{
  "num_hidden_layers": 8,
  "hidden_size": 192,
  "n_experts": 64,
  "experts_per_token": 2,
  "d_expert": 96,
  "d_shared_expert": 0,
  "hidden_act": "squared_reglu",
  "moe_layers": [0, 1, 2, 3, 4, 5, 6, 7],
  "router_score": "sigmoid",
  "normalize_top_k": true,
  "routed_scale": 1.41,
  "balance_loss": 0.000245,
  "balance_bias": true,
  "init_std_router": 0.0123,
  "lr_router": 0.0011,
  "vocab_size": 16384,
  "norm": "rmsnorm",
  "norm_eps": 1e-05,
  "tie_word_embeddings": false,
  "optimizer": "adamw",
  "learning_rate": 0.00112,
  "beta1": 0.9,
  "beta2": 0.99,
  "max_grad_norm": 2.0,
  "batch_tokens": [65536, 131072, 262144],
  "max_seq_len": 512,
  "train_tokens": 671000000,
  "max_steps": 9267,
  "dataset": "wikipedia_en"
}
Below are experts of layer 2 (counted from 0) of a mixture-of-experts language model. Rows are named router (the router's row for the expert), gate (a neuron's input weights, with its number), up (a neuron's input weights, with its number), down (a neuron's output weights, with its number) and show model dimensions 0-191. Each number is 500 + 25 x the weight over its row's rms, rounded and kept within 0 to 999. Numbers have three digits each.
Before each expert's rows: "gets" lists some tokens that make up at least twice as much of what it gets as of all text. This comes from a sample of Wikipedia text that the model never trained on. Tokens count by the router's weight.

# expert 6
gets: "s", "ers", "es", "ations", " years", " music"
router:520501516479525511519536541487459498479480511511515535495514501496501546452498526507509497495473472515502463473529487506531473508503484489450474498530525472489463489484522533511496527510514494504548493476508532505479537454493529536479505495505516484503512471477577489502520521530548485502522507504532527507480425509499533492484462533485505527505509521499527482504556565509520485490489514509511509572463501463520480474478506523493521503452502531506495494474486476453468512472508502512502531526483528525503536515507489504504500580536494479487480500470513526479536518475467468521
gate0:498453513468516511505493527456439505469504520487523497487477489527513476522501473472510541476528496465493479477487530574467467551469530481506551457503483502551481497484507482528500457506481482495500473491505519429517462488517495486491500501525516502519501525514502472499480516505529489492501457482515503480489518534469507506507483514475486501525498483485477532467513521500470492473481444459531451488483494510530532477523486469502498533492491522440477503487531545533489506498475476490484517503527457512541461505502474518537473518507556500513487497466492473490451499530495552514
up0:507509505541472468506500465489523460537547472539508506509526476531518454540496478523504508499484488471507497436505514501512512522491526511496563511467489533490505517506529472540517448536519509484472522475529509537482466497486507546532539476497484503516503528492464498467509475507486491456518526524512485542515492504515502477509534485542476562464488533499518529527507489461548534480476475491475482488518456523464498469533486516479531499513513502518479516503517501495512470483507527508470524521501493459525497508474504487486509486445473514541491471523503495458557508494442489463
down0:529482496506517470479509491474511476523489513511481512511503487495508471499501521474470478532492481475537535455544474462531491493510450521488532510489511550448502478464454475498464538540513461461523459525512522497488506509537478472515496487471477512526490516533446521487523512521523482475507504515539482484497495486536473453517529490519505517492495472503528506518513547481486501506469502489480516480494475508455509492516491514480508500519504457536491468547502494517533470472504488477509533501531430480450494495467502504472518459530432499449487453511502507462519550480503504524

# expert 59
gets: ".", "s.", " in", " at", " the", " on"
router:533463527491520506499503536503473463494467455508519518493529518476505500476498497530497514521484482499495470505454494483495522493508507487486488486562519509547464511472493526466524544525533503458520483491486557488464538452519509485473480485502515541516471479506506493526510526516506506488485498561517478493501436494529483504453504518451501502539523512511490469544540562517507482532572500510494526508469552466489502486473504491495499514477525511523530472505508489480516484487476501505480564515496543547514519515496518478478518527512490493476494521488523549499540512468502457485
gate1:512502516515503473510499475488515523491492462507491528513486492506504454512497482483503486478550512465494461518495501473468461502528514513519501551491518501471478483525464473518539482504511530457522527513532487480483498531513515478525486501481515506521523483499458504538541502523490516464527498516516534471519457517490470450566514480544480512499497525508478478501489500506523493443513485513542482440491522507482512530494491514517506481529515549494496502515510513467539451452504521492548537502508464479485531513478501442450457535486438455466536500524521516490520489463474500531
up1:523505509526500471507494478499526537494512474505498521514489520501499481520502470474503475459545492491480454515494504487467468497535508502512497550487508504461465507522464476490546498511489538480526530504520491491481477541524511477519490496485510495536527481499456513537547506526489524458517498522532537460510451512488478467570514497543471522498502513513475497500493500502511501462513488510527486435482511500483494535477500528518508476528506532509485503524520519465529453455494529498537532493495453472464512511489499444450465542492451444475536488513531507488520484464468513533
down1:460485501513517462534517512489555491499513479516522490486472458518517482492488466527542486530545503536482530501526471521520493536469514490538496484505467526467448519525499497460477512549521479509513537519474493477527541504488531503465519497488475511531468466471472541539505511480510503468544534507492488515520415527515470538494500494538442513480521487499486469518514498497498506484501509577494541492529509490522517500461504497514499534509503494489502536513460525493523531502507536472533502501508510506566526489499512529544489504480491537478493471491495518513523510501540473497

# expert 3
gets: " P", " S", " D", " T", " N", " p"
router:520503529470520494498504538523467491503475505509478530481524521452506511452521508517487477498487462499517467514494481494538495474518484506448476491533537488531465512496486557456490521533520518466534490481488520494451523455498480531490479516501518526501464475535491491523528528509500543506509528534546482480506479525527524507476491516466515499520513513525532471546547514497507504495526530515518513543465531488481495496452508545499538520459522536518491482510510487478499458483508490492499533513525529539507512497514508499491495600510508479477501506512556560498528507470499496477
gate2:532520498511544483532514538508523469485499518487496466486495475560515433521484490464499500521512500506534442540465528507518506529513508454522525466502515498492488462518493490498508541469471490531497505495505561505473521528551479524527506507464489502552528518534464514470531500526515500444466498523509485485495496462519456471504523458521493509506498495467496483502506481459473510480480514487514498479520547476527477523474526510500508512486512520519466491509512500477542476485511512511519483531505497506488500482511479509444455524544520534518503492538423524546531501473516476496
up2:464486502486455518465484464498479542520491490514506532516485521444478557485522504532499500475488499495466553466537480500490486472479491544481476533499485514511513532481503507499490460539529511475499506499499443497516477478442523479467493496531510499450475487470532489536467496474483499555536500480483512511503505537474548521497479541475509497502504499528513516492490512546523484515515482515494511524471453521478525474536470486502496499514487482487527505492489499523453524506480492489479516466492499501520500521487529496555544482457483473478501510454577469457461496530493531508
down2:450469507474505498502507545506513557470463473495485507486503495503529507512493553523512510519521507524500503503501489481518514498525515496490485505531512493474488522487471439502495512528484468500517491511513482475494478523482524511456479501555525510508483491472523517514486488504549484484504461521479509528496506507461529501454495599479484529473511472518502511524470442546509464495473482541500556530513498515502492517521497533435505498472487474520497481474527515491539540482483503519500482489460535495438516438543470521490515557525486520500495520509514518502525494500484520469

# expert 43
gets: "\n", " ", "\n\n", "The", "7)", "1)"
router:514502506438546495484514535504468506487464487517525507479532519490478528478529534506485487496486493485499485495497461496514468499500496506482490472532527506529495489468534545503505520550523510436543516492476516493493509457496532524462486486480499508517499466509537485513497511524522504499501493545554517488504492483502522528485485524485511496510508511526524485522557569506487488493526516508488510522464500515492495505445522508502512529478494508512509447514511482502508473461530518503526515515462523553494567507505498504451520500513481469477506509501609558477524529480474472508
gate2:511500550501488495512522489531499501464529477515487496525518509515501471527538482499530496460511470490495498491469531508534504504480521479443541527560518453523495518503528486477500480524523527511567494513514510481495531554512496489505513538491463504498509482476457502533518512522532511501522493476509491517474508511499458438522466481481481531572476503497553466512515513508527510489558537524520480489506495500502493510523532534490522469496550504505462489498543514510477502493514498470517518493545570531489439515489476485476501542546494503521536524486518499486491480522523504486
up2:499503552495498512513521499519498502464532480504483503523507506522502467527529473488520492462512470486495499487460530508539502505485516481441538525555525442532482511499525496481497482524531530509572497508517508474486538555505500493502502530493461515503507470488457505536518509514541511496519498466496481513469518514500450440533464488479464536567481497497555467505516500510520498482541529527515471488507491497509492520521522533476509472485549505509469491486535511506490511484507485464519520493557554518490436514495473478483499545541489505517530522484523494499501482511519497493
down2:508527480491492541482523461522507490539568505505509497511499524529455463501474528514539523537507567491519505476543499508536517504489542486491495448519484493474533485465519458512469505472528509545499501460498494489501503504546493501497466513477492528474496501468547453481451496522462462510523509519541482485472464528512467514474479489530484538483452500509505474503489440524462501525504489486496450528525471489523484470495499535502489570487489498500482512505467524538507548483494497527519499505512505504480564503499491515524524464465498520489525470509511477489488485505506509490

# expert 39
gets: ")", "\"", "C", " V", "D", "T"
router:485502495464540543510501530507481485502466500528522522503510500472516525486534511538474489492481458491516494491467446483501508540515488491477491498544505488517460516486499550518473521490525510469537518502472574481499497465466498515498508458501500502551465480494454500480519526508544506481517508549527481513467489472514512491456463495487520501501519509513519514500557519521504482485538515501527515501481523496506497502440496520509489518480532540549487431493523467479496505477517503514475510503513518546526532511500498486481560542535469480475526489491553544471515502473495468465
gate0:474472485512506476514506520534470519432461508540440527487531559468527539506510491493500494494494504512498480514490491494478523481501530466486494496520503480481503515504518464454506485486480498443478548524494479499528515492505519523520470464482451539485492494480477485462510486505480494523523479499506502438497451508527507462523529513508489484485461501451504488523473523466513520515488505468483495526525494471437490456501472487489484510472439496519484470484536528471490457476510530528475543515462523536478482508482520505531515518469508477476515500516549471463507525525519532492
up0:531519507487500526498498483465533475548531501466570473515461442532475466506497502513509506506514496504498523480503512501517475516492480537521506505472488524521493484494480528548486505511516495557516452486502511487472483519483478473482529528522545466517502504521513513531490514488512517467485502508487491556501540484476497528484481489494511509511534495533492515476524463532494471482506496537517516467486505529567510539495527506503520491522581511479519523521464474522513539535490473476526448481546462462518522495512486490465495470542499523525487488486453526537496458480488467503
down0:532519502524498476475513539513458543468462464536471512488484510525480547487552490476522523538496485461530521513486505488470531482493514513526474530513523523516535499545482487483489458480543458499462488498465466495527520474541492484448495470576493476511511455457522482536487518447508545495515492520501498537487473519503487478498471551482527484517488537490486484470456488488489522489546522517513509473512443527472555502494531490469526472504523501523516503500503537479500475508468486491482530504477499525519463494532496497491470525514512531513484484481513495478511527495502506501

# expert 30
gets: " on", " in", " of", " from", " at", " for"
router:523457525480522509512527491512506511486491493543511514504529489467495512474482527510473495515482473488486470530490480513508509486490498509429498489532508486501461488480524561475487495489524532465540491490473546476450523472481512484465493496485525503496486490509546488505514500533484479509487504574495489513481474538507486491430478527502498502515531508525485482517569565519493513501531500514540514552476525481466478485468505521493523527451510525482516493503493452498508504473496513469485532503518522552509521488501468460492505501501492484465515534492566531484546491498469449492
gate12:486454520495537506549524460510517478518515516506521468575470474453506467501534515454491519496512481527498484536468508494527518479476508541464544470498490509506508512510491462527505483484534511472510515517521496503468480534482510504487539509449477543548498486546457523521541466519510568550462491477502471525543493522479484459526485446521515496479468491520472521505478457480489465496515512519525507517495456516490502507503459539473495526534524515460506513475544493486478519493472509495483488502509503473530467506489494480529480484514489528489471503507542475485497495507489489513
up12:489464528498507539504489477508527477487511517512546432508479469478497484517534534474515538489490465514494479520509468498481482501483545521434530474529490455501473526497502506545511517506506538486528553527540512474492482499475521500484524494470469527506508461507516555537512486543515544472490526513527501528518480515472499506500428465495521494498503507532496490515498466544499450484512504495509525542456474515504491514483464550478482514520499516520511499468514488503518541475454491477506486537469480471538558517469503471496518507533515504490479520490538493505522495470494491533
down12:503474503499489494482510493511502515541514526509482475483474498469523530514461498481488498480519491485518489501521503541492512441511475489513514516480498493510431519526511510442503513491519521525444535517458507467545521478515494515518496468520537478508506519522529516529494485559519531513486471523502536501457556483477507522483496519504488429477475496455520512510487536510473514460466470508537536517557572487474503496502545494514484526469511510501471542504523461521541523460494496468522504485493485523498494484520497461519522448549512489495515492533492515513521498510465526486

# expert 49
gets: " that", " he", "-", " He", " it", " which"
router:509522505499495504508497526473486489499488485531504529483535523495486518445520486492467500525482497471496488522501481508532493464490501483444454497528530483513447494496492526525480538563502500486518504507493512465485535464467511521451498509470501507470486466520545497502480527528505474525499494528529497500503516486504510528449465513435508511529511508494482468524562536515503488519530539537479528546444543507491491511428522505494519544474481508504494462467514477501490493449509524493517536494522521545505540535499491478457511556501498472469524514488520515500524491475483480489
gate2:496431483526495543442522464473468500505500506524477512461479482508518523505498473494475537475475468530478460528463521442483485510514539527453531528501508521535555480488501501505474503487539529508475527501508505482518504519458546528483508533485499483502533487466498507461514526476518510478512490531499538522465473464521536499543509519492470524480497521500508484487493502493535463516483492516496441511509512484522510483509467464541478488453503477526498503471458544518493501512472489517511503508481486484494487508517510521497489526519518549421522542494523478539485504506458509480
up2:508578508475513462551481540526531501489505501483534492541525522488481489494502531508527473520522523476527539480537474549510522492494450472546478475514496470469444528515500501493521498522467472491526474502485492524477498491546458462518497473508511522501471503526494504536502467517481502516489511477504461486528519544475460501454501491523525478523520487507490525520514492512474534472519512492508551480483498506470492513494541535460519497526496533466507490534549454478499497490535512485486503494525517508489514486492493476496517480481475450577477459508481529458519490488536494511
down2:491525528471515507486457458495445445470524528490498536514514530482535507485562517472485440507533479468456504496460505477491503513556504505510483469515537507540493527498511465565534473492448509466521482524543513495440491490504521537468488506491461500483486486486506521524509489506530501512497479510527467515497520452504480525498490528502513556520513490461518492507510525471493508512530466525498475497510521515522492496506503483502466455481507509505511502502474493462476510499521526474466562494509480560454515478507479525501511549474506485507524520534509486491466482490522514498

# expert 62
gets: ".", "s.", ").", "es.", "a.", "ed."
router:523469522485521524501508515496500492490486480518505497466514488472514516479488528501463513518479474496509464517475479499511505490519514505447500482532512501501459485484517577464497497499515525463517509480514559487448512432482510481473491488506509528503487476510529467531521496524508503513473527543511497512491468511512489514441502511477507501528533505520503481534588550535486505489539484523518499522464535498492488495469515533488517527452505508487496463483522465488517509454511517508486539507445538529524540541515494484458525528509480489472499518483520579487508504483477474484
gate1:528489484526519496517524472516462528478483536506508483517486502477487486467508475465515513449495481535523471537490498497522537452519498504507466504479511522496550516538519507480535534541471489505536509513441485520501529492485509493517515482475482485524473514504461459468503520484473483520476458538525437436456431449498544499515491477485520494529470487509524505531449492510494482507483500468476523487481517502486498521484482517500517488481529517504485459536509498518452471483485568505469481493475508510438458491496487478525519491499511495519530483485502465502465506518476492499
up1:519495509538512481513522484495472527477498536533507483516492511480493476478508484487505522454494476516526485538485500511515519454524500482496483500451490528489568524523509516483537519540491480492539524525482504542501514475488490494540527485472457486549485523507466456461489506463470484520466457527528430440471448454497545510504490478473544516535467481498538516522477477499476493512498488472477487491483502526486494513496495538508509504477520513506466469541511497518449488487493539501466475508468518511444470497490465479521523486479491478541493495487485462495465513531473503503
down1:528506509474508495604500513523471494499481551524489521507495484526507505533499522483446448490500531535528520502538543480523490503513505470495498505490479514523514503509547465507470473498456484535486533469495552505487500530471486505531524467529497525475480539508474500471507502534540514502516521508519490504560472471493480485510484525502518498526460542451532500459532533481512507529478528521516487476528475500463530524525491495520516463526510521478515478503512543507449505524465516509505524516523487489507472516480536469513477550518496517520486446497489516486496462524502504478

# expert 31
gets: ",", "s,", "a,", "e,", "),", "er,"
router:514475510473511526516534527531451498507488486504541561478518517485503500476510518513507501500438484511493501490496450481532500470520506458462463505515484475522486503494551539503509513510533487479537491512497507504470497444523512519489473533487515537511487478507541501483520503507505511495519486528520484492475466514521491471435443532487532480542524524501521512520544534517520492500497518506518513554445553453501455522467511521494498536498505510512529478508497476489483469491505504491480519512485526539508505502499517487466533578529476479473527505503504571480508523471500482478
gate0:498497504519508502518494485516510485455448470489524477509506496522470495484517495529502475452480486463486484481510492539505517469500535493511490499501483484504498527525496486445500439480522534483474525502490492459506511484531497498497513497462510540452477548523477444536457517552514544463521475494509505502514514482530536522454509527485515496489551517507473521529486489467488521470490520479547521506491518548499490486485472524495465510503457507494504495503528495495518517522474544513454535511455532514468521510498509505499486521468521548552541452466508515519534494558532535507
up0:499507497475489500487494511483488517539554533521472513487500508478527507514482503470496523546524515537513513523490511456493484534505462503494508496506527514493506467486501516545501565511480469518526487499511511540505486516468497507493492502544495459549520461488527555461538489451485449543470518508493492496476491514472464482547488480518482511514450487496526473477516511529514482528510484519453472492513480458500510516513525473501537479492541489516496501496469504505484484478532455483548466496540471482539482489493488490503512477534489450451458544532499481476472507445463465489
down0:514535483476518498466516509494537516478532514503518522519479459505478518528504504496496525455480490500487469517459480533439442485518520522498538492513527509460476492514506458497476494524491551541503497441473476464504474508486496482495474537507520505515481509491507561547509519522484452501516518466516521512455486492546525536520526527515489507501488509587495501520492527521535541524514459527505532528526492506478468483485486476487447483502523519528481515508528491502496460499519460521515497530489497537483489484499483494502522484531507469488492545452507493504496484548483449493

# expert 24
gets: " |", " –", "),", " Street", " station", " he"
router:529475500468494514505520541489470488496476492521522531491496522471492524461488504508463500527474486504481495476466447485536535486523494482441469476515515486503475501491503559472518500531518511465535530494480507512471493482501492461467501487491534518497499457486503505518508549520537482535523520530541499518484489522520486485443508523477504507526483523521492500517557530516525486479524507530489532534463528499498481489443530520514539534480491527510486479475536508459527471439509517496479547483518529525476517514508480492470517567508481498453523470501488548505520511470472461484
gate0:452525513507565495436522520514512512453483543490513512509477521454527489502509508515510488497505514470514518566517477472506479512501503447541496477504501518520519502499487499489493523510445531522496475487485543490514473504497493467476524486488562466501549483531504504450550512522528502507514485499471466520506507515468529502505514480504548505514504505474510466468537521506476458520501484517512482508511524488524515478561498468462485481480465507475530543568461523469480497481473510499488513482532540542497466541549503528529498504513482478494496521487533487512492515473486504496
up0:569459516484432495523487452467506457548529496529474503513497480542482511504518511478488470523481476529466501461464526522483517469501493523457516511519478453474475503497523496507496494463549470482510524492481481501503531500472501541517499476499474525495458510502529483531473487490502508489503537493496534521527531486520465490472466520479494495459475488499511534522499487487539560487525526455481508512483497528478490518481520540527528528539515492524459483432528486521533511504522498490514519513522490489491534433485497495480531488499496521493505503565528500512511513531494496527
down0:550472484517496535492474499518479508503467497463487490519456496503539510481483522483517514458491482512469500443518472520481544493503501469496481510449482557462466504524530515512473501556517514531525451507516537503526445529484512481492456518537508513480496502491484518520483462498510496488483492482479499487516485483480530476521499430530484464513493515521468526499526507489495547520503504463461486485458501472457524510514485511534478500513507497486480445467494488548500456453482511524515496478465488493500517525462502522500504495516503511449519494470543545531473483499517488558

# expert 15
gets: " (", "/", "-", "(", " (C", " (M"
router:524496511457527524514504543547478474474488497523543527499521498490503510465516505506473493524478475466475481503495443490506514496504514506447499493521540487533447463472505553490550537482522534502516482499462525514476530497491503500493512523471519513529488528532442499475486506529497489524512533531539501501475485506547514514431464524495518509539504533524514485502544538503505466494525522526504516511460503483482471471439507532496513531477523520483526469489491492461476483480503507497486543470493523529489511522524474499455518558516480498469543512493523497475512539476485482484
gate0:526514535514472479455496525526466483502436492533485471490447518452502545484520478527522498505484531530538506535490477496547500448538539502524455528486523515498493509501495496457489532496482499511528533522465480519506533539505540445505475511524499482477550473461474504477532484503514481521521496526505468509523497477490499522487536516468503474507499507481498489501459495506475511487517470502491510473478486483455507563464488502494534503494476475507495491508493504512459431470519543499454507490480519509481486511485421515509526525493493458496521507493494500482504509509506533451
up0:473475478497526521550509482471520520496557495455509537500550480530506469511471510485484505503519485484473487476503518498464495558457460491483533478519477494502516489503504507545508484508519503487477466486543528475494463455499466553484512488498501516518456512537530490527475526493491521481469500480502518486481494525511509478520459473522479531491506494525496497492547508491524486524491532494510499532537515519544485436539507483503461492498533522498501507483510494473551555529479462506552487511510474483528514486507590478475469471504491537496468484503514507513503486481490470547
down0:484487528487502486470498529501526472502543493515517522517499495492459479507525501511504517467486531454481547519485492503507524502504465493489537470509433494522464517481503452508514441484486494508524546490532524498493503503468512485513468459493550497500505518456489483526448557510487500506512530463544493502554519477496487501546517441477507490486528501459476421535521472481474523517491499499500499508495487499509521469485491505482524493531484510512510490504546510504526557496491485508514499558488537439501502471501484518487501523499470502487521531469515514536473465489502435492

# expert 21
gets: " C", " L", " H", " W", " T", " B"
router:498496527484534498486494521496473512475463497490518531488494509483469508484517497520481506504457487497503489517495457475551482487497480510452467505539529523532460509468502551501496533550554481488540511506465560519463489482498509546489503491488487512538478501519456507526520511522511515515492500557527502512496457504514506492466475484482501511515529518500509480514557525513510470487519513525523514529468532493468501478440509515507512519478526533511476458514513478452522499457517494484481523525504545539530521500513496481465511576500484509489530492479581529482526516510494473483
gate0:505507528505529467471495491501478504502494465485499527545485466496490461492514475481501521490453478457541497544486535508528502505500526529519477511471469515485565505486521451539519533489508518458487499498466499534509485503463521525495477485514465454544511513531483472449531509495475499495475459536492525503518512485500517518545480500490495463514489501457466457456511487495475439482496512470524504545486451504477510482516469494523466514494514476472487514494480491491475523494529508440503490476449471521520499502464513463461491445508479516515472532491521500483539491527496494544
up0:492503536530532464484512521487449446522488466482483531497494460483497494490498489500480546498495516491530474498476508502544478521519556540493447508509432506474517498519509449533491539509509522505516500476486501502486467446475483526513522497505509451500454481508503459555514481469491504554474490505525525535516523503517519521502476489512511485507511484468529483497515493511513469475505497495513484586490497520493512502492471512510477522528492464489459524562465508500501494494524499474504500477484443557532505469482504510489525495530514499488527550452535482488504485477509511529
down0:524464546488491466503463503514504484524458521483500476493463490527518480461539504503461509538520530486477493494491519546475508466519476520472422521529498474484515483470487496477528529490487516540442506488496453489489480471469468484514479514509518509490460462477463519558472477507484513508482515490496491490488509534509507528507470523525519484501514480486482495428464473521530500458474478485485494515531503481491526529529472493465504520511496463525523554540507539532466514483494481503472495460539492499511507460495512517452533522531519471465500514542505508488500501466514464478

# expert 32
gets: "|", ")", "\"", "===", "==", "-"
router:469496527482568513507506534507469490523481492530527511485506509476491495465523485508509510517476489458506476498503487475502535506508471496447465511535520505521445503501521563481508522488520529483527507494473531465465518462480514501489477480507509519551488462517473470485479494550556490491507489536494494521479488524511512465457485509494515526524534518511501482527526536512472485501526533490503518521461548512478504500452500518498527516484504471534514483502511490505477494465507493465482521494455535559478550506499491491485503545520524475466519527469563548442513474478495476476
gate0:504495532526515484551519471490547512478480486494523521510539521508489504534481497527541513485470510520509499466495482471533512489486485541503496491494454535452527455522454509481536489467491521524507504456478490480470506508467500476512479521476476534457512520479529482558549536465501501532520485526491518530541465495544491480531511476491506502499519542512525431522474491501509492480460487524520469488461529492489493497492495470511478496519495470503481498492472532541510546481449484494487498529506539450517489491481478500491471502543484470491528496450461494517481501511513461550
up0:499491481473486517452485530507453473518528507502472483493458472505509493483518513477444488505531501483492516529515519538471470509518524473495511503517548473549479543467556492522464516534521494475501495529516521522523490497539518514480523472514527481528499485521469516437456458539499501478486500489507484453468528502462519531472487540514486494498482455494476559472519513512495505518537495496481530519534476508507508486500491526475526510468499532498529498494528475464494458513538516503513500493497462538482503510519504490504510507445514535507461513555535497483528509474490565465
down0:485530536508474452463483495473528520538489475496465520512516478506497456483498517537465495526487506487462560486532480495475508518521493484475512462522513521526490484501494539503535477500468497517512527492499494513471485505464504535508489504499535468526498465520472498521518495490552495523488497507494525468546527448503524498491502485495508532478500488488458495485498507484489516443524472524465527527473454516478518529503517495486515471481492463445483438455523460529483455464522514480497540493474526541471508563541525522514547528500480511497532488458510483482488487464505526481

# expert 55
gets: "s", "es", "ers", " they", "ens", " there"
router:524498523478530503510522552488461478485482505515528508499523507475524502465505517522509504488474499509536425509517490504520489514521481510448493481552518470511471507502531520504502527475531510462551519478515511513477544430485522505478512488534526520463478479490526481466506527508535473488517502545523538501492469506497505487468449512496496545504518501490515495535543521498515491460495484512527500541458504490497541471470488516503545527472516518510506479489492478447479487462527527486504535509514521528467558511516502505506499580523499508482491508471531535501521486472461465490
gate0:497490476540448488514462500476508498481496502458500469516486470526528474489497509499520502512469490513511464490524538529469474488481526437478539477487454502514490484537475493540490498459498476489511479511526485488491498501493509499517445519534517482469446462519557468467512529495469512467454502505520526525534510491478515512528514486528503519479509536484492537500509477475505513484468486509473483486510512517516494488485495514559551492485476507524508534550489502480504472490499459518532481521488445448495508449517466505482504504535516490489468541505513462517480534440454477535
up0:529459486566486525486526507493511519522504464484533502456512445524493499495495519483532508442482485513520462500492524479479509457512497458471543503516459485500521517498500485508463503483511515470501470492450493484519472538550513505518476506503519488486490491528525500489538533510464536474514513540540516510514489485503506516527534480526519489464528542510483476535490477487542471498468468499469460473526481512505468475472557505524528527486514502494483509545504519444524445507491476502510472515465484478471518487531496476478553514551489472484511558509514498512491496469470497506
down0:489473507522507460521535507504485501525522518530498503446542487531484528503514527485496516490536499513541515449505521526491527526510487535475456488495526484525477543478522485512488533482522501540461525485511510479451522520513491498497535452462449464515530490517496524498482473496529480468518501515500527527513492509525512491510473515489495471534499541449505509498476533519522467499458504533541492487542438488527517481498533496456475494545564501522507559470518490497503515512453496505494473478515484505473500503486527510551478514496540517495478504482446499518488462526454522496

# expert 51
gets: " first", " also", "ly", " had", " not", " has"
router:489480494491478484510499533530486486465498505520522514501516514492491518476533464501492480501504502458478493485476470476560492514518514552455476455548514473528499491465515518514509483510504500480531535520507506464479535439483520488477497510499480526529471467474539494506521547517518476499485531534533479483528480492482496483483472530496538530525515511527507489503559554484529490509534531515519509553467545477490472494458487485519527530469519514520460453506525465484515492478525511521524524500529520557479532508488475482495550557494490471481505526480480516491515523456471475507
gate1:507524499474475485513473525508502529516503499496454495518499502477503468513487519539545553543483483485482539475485483499479480536517512537507502480490490491524470490479473508522479475448469478489493475538510567497557529471497517442532474524522513484489495492468549526494535524519565489547480534490499506502514530537470529441491494489514497476528519509525537515508515515496512519517498471525479530524524483539476506515519520546524497492472510450528505527486514465506544486482477498510479535479515486543483522514537518535467472504496486497497524502445481476502502519470499530461
up1:480452489538548494502528515497490465543525504426486475510544486491463555478476474518512501511537484532539504502497512492516554487476497467469462538490445482534517487484481456478465498498513498504525465507491477510494546501517446527515430505497497506516485523494468496485509507510451530511489490496495493510516492469492506516517477507502502479484465476528465483533533527516530457485481527509508486464519518472512487475482438493490470543480517507513512469489463540483488521524488486456487458515505505496525494520514538492510508489499514529506485491537491560482495467469477473526
down1:491507493516505524515488527525461521503473457541443451469509492522515503487522470502469526491508454482521517487461535494477501489525458507480475522499524508503478496491494493491480475524456515479489519520470535516473539486453520475469486546495492474452484502528477479459503531491517524495489493535526528505472478498496465527506523533525514524485513494433532514495531505470498497467491523508508508461504485524529520468454532494504492435508495529479513495484503492485490470498541498483480469515495518539537545508524495502489437487489528489519499514431515512452440476504471511524

# expert 35
gets: ":", " –", ";", "s:", " -", "th"
router:494482483490532533522518522491491499505493474525539496520509514498465497484512509511499487491490482489499469482486459525518524473510494503447465495529510506519491507484494522501531526565538532523544519498506523525462514472485489521445475516514493497507495477511452513515523505518526485513507498525507486507460447507516493520427488540474496541538494538503507484560551528504532485518501514526519517522503509474464487511448531551491515513473509513487498435498516467462493472473495502521480529526435527529480550513508503472462476528521467497467509493492517522499562517498488468481
gate0:482495515519517538458524499473492509470447493460469500509476446476506465476504526480509517513485482519496479505521475472529479489495486490496471516481510500525536474483534508516519495502450468490532499521492576498506502480440506455472471501496500540482520488538516485510518513481525531501506543455473491469478475469518481477484510450487499512515518485510543522494560559496471506510513499500526511488517532488502484461475464490530456524469481511519509458447452495473516508479460503489535483502508494480482541468527571501527499499507484532475494485515505525506533500502479530528
up0:528508498477473469532480498514493491533549510547529498486518541525496540508510481523487478491521513481494510501470520506481513522505523516502533481522476500480452534516471495477478499484542545503474516477497439504471493529562506555524534504509510456527486512470499505498477484526483480499489454542526529536514535529471521532520501548529507483493495519494463467503443453516522478490490505498478481522474471514505506548529524506476539480524506489473485547548541514531474503510547495506468516505501500508517465533468426498475504512497514479523511517491502474507477497488512455476
down0:510467513526518541524516554515544537513484484504494484490466491494491506502467559506494513469468493505493543534490490535506504517503528503472502489501475496508556511461533483473533532496534519490558540551504474482502533515517511485515542504535473489507500517547515519438488496496518511515567495501537493455480485451491517490455495508500502509494539522494521489523491498487487522466538504480503520515486507514513457519492472513493511522521491465508545511550491499507500500482504544530491472485532551488471508526561479484513502514481512492477470455488502488451461525498480552494

# expert 41
gets: "k", "an", "ar", "am", "h", "ad"
router:521473523514488487506492527511484496500487458515537538477502521471489515488532508491464497522492499479487476480487465499514512497523505501476469496542511497534490469498528558485454515537537486463561512470478522500478517497522511505483489522487504513474499456529490479548528496515536490502482533512543527494454475513529533490494482520485509525513526503498513512537560548488517492495539492533523523484465523495472505528471502521480516511474508508526491484487511466475509484478502504503497549490501504544476540496512498472475523596522458478487508516482582526535526489491504441481
gate2:489481507515483483501516463482539467499540477549499486510511481519491480504474514493510510499489523485520486490466475469480499506519520532439535507503466486465503507467532533505491542535531518495507439459431519468469478514516519524527522456487509494492493515494494484493467493518474534480505492487533528490533500481530532546493507514470494510536504510515502506473469473488482479478481496473502472486504488524478448496498506488508540456497501537475540487511481518521522467516501449548511531491536511513478489519483467496537525414496507477520519493478479515508532501415478469495
up2:513519487472524520489483532521454539515470512459489510485498518490515515491516476502490498500510480517497507511534527520518489501491481467553468489501550526535513494524473475506500475464477488500494543531561487533523520485479479479471481544502503503517512486504509509494535513486519449519495510517472476517477492528459466461505496474521514488465488488485496490533538508512514523525523504517504514516497509479520553497506483513489452544502496476524463500482522474489471531495509554454483472521463493488519508466518519515452456590498482535476483493533528490484468503587522534499
down2:515483513511535493516501521465531464491483520465455470488493488485512477534513549478484497482529479486484454466493529489505473493523491497489543471565485498467535514537493517498481491484539510497560521489497515535501534467494493526484541496431509496498516534523528470497504505488552465558469517466482507480476494477494492485491481505458500534540460484524490470471536552464491488472481510532489520542467493493516547491534475533509497490467498488485468487490477484461480505493465524487531517482462527522520477489505510473498488479513478465517517457511520448475469501492521517510